config.yaml
router_score: "sigmoid"
lr_router: 0.00287
lr: 0.00392
schedule: "wsd"
Below are experts of layer 8 (counted from 0) of a mixture-of-experts language model. Rows are named gate (a neuron's input weights, with its number), up (a neuron's input weights, with its number), down (a neuron's output weights, with its number) and show model dimensions 0-159. Each number is 128 + 32 x the weight over its row's rms, rounded and kept within 0 to 255.
Before each expert's rows: a language model's description of what the expert responds to; "comes after" lists some tokens at least twice as common just before its tokens as in all text. This comes from a sample of Wikipedia text that the model never trained on. Tokens count by the router's weight.

# expert 15
It responds to: Institution and activity nouns. Common nouns after an article or possessive naming institutions, groups, roles or fields, such as school, football, band, club, professor.
comes after: " the", " a", " The", " his", " football", "al"
gate0 [148  79 116 127 133 128 154 124 129 125 168 108 115 133 181 103 128 162  97 144 188  80 132 147 121 139 103 120 150 152  79 108 148 148  60 148 115 166  54 130  80 192  73 122 136 107  70  86  88 192 158 132 122 134 117 136 130 136 109  74  89 190 104 110 152 142 186 124 143 107 150 140 140 138 158 126 175 146  83 143 164 127 105 147 118 147 135 123 176 164  81 152 106  94 125 104 137 141  82 152 167  71 142 133  84 216 127 166  99 140 136  97 111 128 184 138 133  82 169 146 149 143  96 147 127 162 180 101 118  95  98 124 188 109 133 127 193 137 114 125 113 133  87  65 154 145  79 110 126 137 120  71  67  73 169 101 163  71 128  96]
up0 [124 165  57  74 166 142 146  70  42 152 169 200 146 142 143 107 146  98  56 100 110 106 189 134 181 164  69  87 106 103 115  76 198 155 117 188 147 127 144 103 122 138 110 177 172 137 124  87  61 103 150  89 111  88 108 114 178 127 171 142 132 120  81  91 100 102 145 126 170 148 148 116 113  93 108 127 156 121 125 126 154 161 128 106 120 134 173 116 164 163  73 179 130 126  98 171 161 137 140 153 139 123 135  97 134 165 129 139 113 103 142 139  92 114 155  87 153 176 107  85  77 184 101 200 154  92 120 132 101 164 146  97 139  85 133  79 101 103 124 114 140 151 106 109 121  92 118 105 143 157 100 148 107 149 163 178 159 154 121 110]
down0 [124 124  67 175 101 130 110  85 106 133  92 121  60 135 119 134 135 145  67 138 155  81 101 178 113 115 134 143  87 152 121 151 113  97 144  98 136 118 111  78 199 121 185 124  71 108  99 124 186 151 147 159  85 191 146 149 100 109  87 144 133 147  88  99 167  92 101 114 109 105 146 121 118 161 164 114 193 105 140 136 126 122  84 179 205 175 195 125 113 210 152 123 125 119  85 118 134  93 111 142  99 152 123 124 136  86 128  84  85 122  68 145 135 131 140 157 135 114 211 123 136 107 139 133 144  99 156 159 105 157  70 161 108 105  52 137  93 105 126 156 202 116 138 125 104 144 143 149 179 113 131 133 122 167 131 126  44 121 155 143]
gate1 [125 130 123  82 117 130  96  73 107 151 169  98 164 126 139 185 159  83 189 149 143  91 117 105 152  79 122 149 124 116  95 114 109 131  80 130 116 145 149 129 135 149 122 101  98 135  84 153  95 157 117 173 168 192 106 128 109 134 120 105 204 123  76 112 119  98 108 127 178  99 127 117  54 103 136 141 117 205  84 180 123 138 169  99  86  61  56 124 112  95  96  78 165 133 155 161 124 138 126 138 112 105 158  93  55 176 123 108 101 122 119 107 119 134 108 145 141 109  89 194 154 110 151 109 138 131 126 178 150  86  89 198 169 100 164 121 121  94  46 156  95  74 114 161  92 101  54 129 100 114 153  98 101 121 137 134 134 122 157 114]
up1 [179 146 132 116 106 100 152 103  81 196 130 171 101 145 145 167 170 120 139 155 113  79 102 145 123 169 103 141  77 123  74 115 126  96 162 146  55 207 122  93 112 173 150 127 146 135  96 131 132 143 124 117 104 148 145 138 124  66  73 106 155 102 176 126  82  98 145 130 156  82 147  77 134 115  84 121 125  84  83 162 144 152 167 110 169 126 126 180  77 162 129  91 121  84 112 113 140 124 126 173 135 158 122  46 186 147 146 168 133  97 157 137 134 159 112 120 193 115 167 146 149  97 218 138 138 164  76 121  97  96 127 179 154  94 135 107  99 108 104 115 194 107  89 188 158 107 129 136  80 172 133 140 163  86 158 131 103 125 104 106]
down1 [ 72 160 194  81 150  78 145 140 119 112  90 158 151  66 100 178 100  53 114 172  96 217 117 152 119 118 169 188 114 143 123 100 119 110 148 143 132 142  93 121 153 126  76  56 154 144  79 111 123 115 157 137  82 111 134 130 110 114 136 103 120 177 107 138 104 127 141  89 162 121  88 157 147 188 198 131  90 145 107 174 112 133 158 139  87 149 123 145  96 132  97 120  81  87 134  96  97  50 143 120 167 134  91 157  70 133 102 105 164 110 170 130 147 126 153 116 117 126 139 129  80 129 144 189 112 155 115 147 129 185  89  71  89 158 161 137 127 128  94 104 131 183 157  94 129 145  73 118 132 196 146 124 145 171  74  95 136 149 131 150]

# expert 1
It responds to: Roles and abstract nouns. Nouns after the or a naming offices or abstractions, in politics and biography, such as President, member, example, part.
comes after: " the", " a", "|", "ti", "umb", " as"
gate0 [155 100 158 159 111 180 117  88 105 143 167 119 129 161 103 154 207  96 136 148 143 117 112 152 174 126 139 165 135  67 136 112 133 143 110 133  80 122 106 126 155 131 115  79 109  59 122  66 118 195 105 162 197 179 101 191 105 129 163  92 135  76 137  96 131 202 158 129  96 107 122  82 104 114 155 151  86 167 128 144 154 111 156  40 130 127 145  97 121 107 160 144 131  73  80  68 152 148  99 108 132 122 145  75 133 189 131 117 120 114 154 122  97  85 101 185  99 190 102 111 142  75 126 159 119 107 134 167 126 127 102 100 144 134 119 152 180 109 147 142 144 107 147 117 117 168  83 190 199 115  89 168 110 119 145 141 106  75 119 149]
up0 [125 121 146 152 133 189 195 134 112 110 161 128 119 140 114  92 127  97  94 116 114 128 170  85  78 150 126 126 168 154 157 157 120 123 137 127 154 133 132 114 153 141 158 173 127 154 134 185 130 159 105  67 111 181 193 141 145 193  88 134 109  85 122 156 118 122 112 135 182 127  95 113 100 147 109 137 119 120 141 164 164 108 174 109 104 111 133 147 147  70  75  73  92 143 183 119 120 120 139 144 106  82 170 185 157  67 159 126 201 131 166  82 100 131 122 114 178 102  89 123 139 147 116 146 177 142 107 144  99 100  58 177  80 145 100 163  39 140 130 129 124 132 208 117 121 104 202 133 106 153 163  92  99  65 177 161 116 137  89 124]
down0 [126 129 144 131 106 128 120 146 138 206 165 116 163  99  86 161 139 162 160  77 119 155 181 129 152  79 119  53 106 134 135 132 137 178 186 136 117 130 192 120 108 127 167 130 126 162 158 145 128   5 111  71  98 101 112 143 177  85 195 115 121 168 102 128  79  87  76 131 110 189 104  92  90 128 152 164 148 137 162 142 186 139 178 119  69 126  66 113  98 180  88 121 167 111 121 167 117 126 172 123  97 135 129 174 165 188 154 208  70 128 128 130 148 147 158  92 150 118 110 133 139 119 147  96 131 120 165 131  97 104 127 102 136  87 131 176 118 105 143 124 123 104 116 131 125 129 145 124 157 109 154 174 170 127 108 130  78 121 149 153]
gate1 [179 102 146 148  81 210  88 100 101 123  71  92 104 138 172 165  80 114 118  93 217 144 128  95 139 130 104 112 133  68  90 124 117 137 118 130 112  56 104 140  94 136 110 110 134  79 105  89 121 143 109 108 165 121 114 118 169  74 164 152 178  90  98 158  93 111  97 120 116 102 114 130 123 160 178 113 141 107 146  76 132 107 201 117 171 169 149  78 117 130 149 133 105 168 122 102 143 129  93 158 153  93 111 165 124 123 172 199 187 146 122  75 168  81  84 140 155 132 128 185 145 119  96  97 175 128 100 102  92 122  82 126 115  87  78 122 108 204  76 109 162 144 135 115 130  89  85 144 160 119  73 139 113 100 118 150 129 117  97 160]
up1 [123  82 130 138 145 136 134 175  97 122 119 130 127  74 123 167 153 120 143 116 131  52 105  87 114  98 117 140 150  72  99  50 159 116 119 178  68 134 128 144  72 143  71  82 126 109 175 117 140 132 102  94 123 114 175 171 124 101 145 160 127 129 159 104  89 118 171 109 137 127 148 129 139 131 114 128 140  75 167 130 112 107  95 110 100 115 109 176 110 107  82  69 135 111 102 139  77  73 140  68 138 118 145 150 127 151 170  85 103 122  73 144 117 170 103 147 103 134  62 151 182 118 157 113 104 127 130  56 145 153 107 128 193 185  77 125 149  86 163 139  96  89 140 123 172 200 203 161  95 193 164 124 134 162  67 140 138 104 155 140]
down1 [129 117 100 153  90 146 142 172  85 139  80 106 109 166  85 116 156 128 106 175 173 170 111  97 137  45 145 176 111 165  79 109  98 176  97 130 151 101 145 140  87 108 102 149 178 157  94 105  88  65 191 115 168 135 212 121 121 110  84 130  71  82 165 158 150 124 113 111 156  86 147 161 131 166 112 130 110 193  87 160 134 144 177 209  89 120 147 137 114  92  92 142 113 100 118 107 137 125 133 181 131 126  84 139 130  92 115 119 112 111  80 135 129 149 182 141 118  81 118  97 104  78 134  59  65  52 128  81 137 171  97 114 159 123 147 108  78 143 118 143 136 135 123  95 159 137 124 142 137  89 120 111  96 133 141 132 122 121 200 115]

# expert 7
It responds to: Geography and place nouns. Place and geography words in location descriptions, such as river, border, coast, compass directions like west, and country names like Egypt.
comes after: " the", " of", " United", " in", " a", " The"
gate0 [155 106 154 139 129  99 135  82 126 164 120 115 174 138 152 151 136 153 149 107  91 142  90 139 110 136 138 106 150 139 147  89 101 110 203 165  49 157 133 113 143 126 178 223 174  90 174 108 107 155 126 122  83 125 128  94  96 129  75 116  95 150 119 162  99 117 104 137 154 215  83 143 175 139 135 161 108 124 146  64 143 146 129 122 153 137  85 145 196 181 161 176 135 115 199  99 142 128 146 132  85  88 177 160 132 199 147 132 177 113 149 183 147 100 118 123 114  97 150 150 118  95 168 186 164 161 181 160 181 139  83 137 107 176 138  89 113 174 112 110 132  96  87 100 152 139 151 106 128  91 148  90 161 133  87 152 131 121 144 166]
up0 [112 189 171 125 111 173 109 101 136 113 112  54 187 121 166 197  90 125 148 102 173  67 115  78  82 143 168 153 176 130 154 171 113 120  96  78  77  81  80 163 130 103 122 166 155 140 153 156  86 130 131 119  95 162  60 161 157  86 139 155 100 148 117 143 172 152 137 165 143  83 115 117  72 200 137 153  86 151 159 148 189  78 129 106 124 108 123  91 117 143 124 107  86 161 134  92  85 148 109 127 123 127 139 122 121  87 113 216 115 137  68 121 160  78 148  98 112 153 103 107 140  94 121  91  69  77 119 129 137 123 169 150 119 121 118 148 124 107 139 108 138  87  85 139 101 129 138 102 180  75  72 155 127 125  94 153 169 119 118 147]
down0 [156 143 126 117  96 159  92  94 148 114 106 127  81 130  92  78 128 138 115 122 159 142 114 169 125 126  81 149 116 118 129  93 114 105 116  74 105  82 126 140 120  86 184  86 159 110 155  74 110  97 119  64 116 130 199 162 107 134  98  61 122 131  75  75 109  93 150 135 149 185 165 122 141  77 123 155 121 102 117 103  66 149 158  67 145 136 121 159 156 192 113  71 167 120  94  72 119 128 108  85 139 106  91 116  58 108 114 119 195 160 157 146 118 173  83 113 143  98 118 163  94 136  70 150 180 186 123 119 127 170 138 157 144 135 103 118 102 116 153  94 120 142 157 172 109 138  69 120 158 100 196  83 125 121 124  95  79  85 159  78]
gate1 [129 163 148 122  90 165 138 135 173 164 149  99  69 106 114  73  50  97 137 126 119 103 127 146 154 122 136 104 113  67 158 165 196 125 138 125 144 157 119 135 132 143 130 141 151  81 123 117 112 111 116 124 100 114 163  62 113  98 121 130 144 130 153 119 176 108 125 219 124 116 108  84 104 142  91 163  84 181  81 145 110 129 157 102 140 137 182 118 147 153 114 195  35 135 107 151  92 132 124 145 100 121 158 149  79 139 149 147 156 152 170 107 105 136  97 136 151 160 113 154 121 189 137 168 114  78 144 205 117 138 147  86 101 107 173 154 175 175 110 139 152 143  66 179 121 121 144  49 165 139 144 128  66  86 183 177 117 169 130 120]
up1 [161 145  97 105  62 219 160 117  99 120 190 146  92 131 144 130 121 125 135 103 130 164  59 137 171 142 121 152 166 101  69 136 108 140 145 161 124 112 113 132  99 112 134 190 111 158 160 196 138 150 125 136  68 143 104 159  74 131 101 122 161 126 125 135 103 169 175 132 115 128  94 114 109 176 119 127 101 128 143  98 163 142 133 139 162 101 140 131 121 131  66  94 177 119 118 177 119 134 131 137 114 114  86 134 180 147 197 114 135 132 135  90 140  72 100  95 141 168 189 138 160 127 128 149 137 142  87 129 109 183 103  93 155 128  99  72 168 128 126 101 142 219 172 159  46 121  48  61 102 122  87  82 107 106 104  84 143 137 125 142]
down1 [145 129 181 168  75  99 117 136 121 113 150 162 123 103 107 115  62  79  96 157 152  90  70 178 125 148 131 137 169 109 127 165 127 164 147  94 180 142 138  44 113 151  88 104  81 112  93 169 156 174 170 187 112 130 123 108 164 129  93 159 148 124 117 139 119 131 162 104 101 144 143 100  96 116 170 107 131 155 111 136 134  50  56 176 134 147 169  89 203 127 148 177 120 109 131 163 130  91 175 120 121 216 176 118 115 147 174 106 139 128 147 149 141  86 125 114  82 173 163 172 159 111 110 105  89 107  82 153 108 118 110 127 167  94 111  59 118 138 110 112  92 115  93 139 118 120  85 122 189 130 115 145 134 163 110 116 127 134  42 153]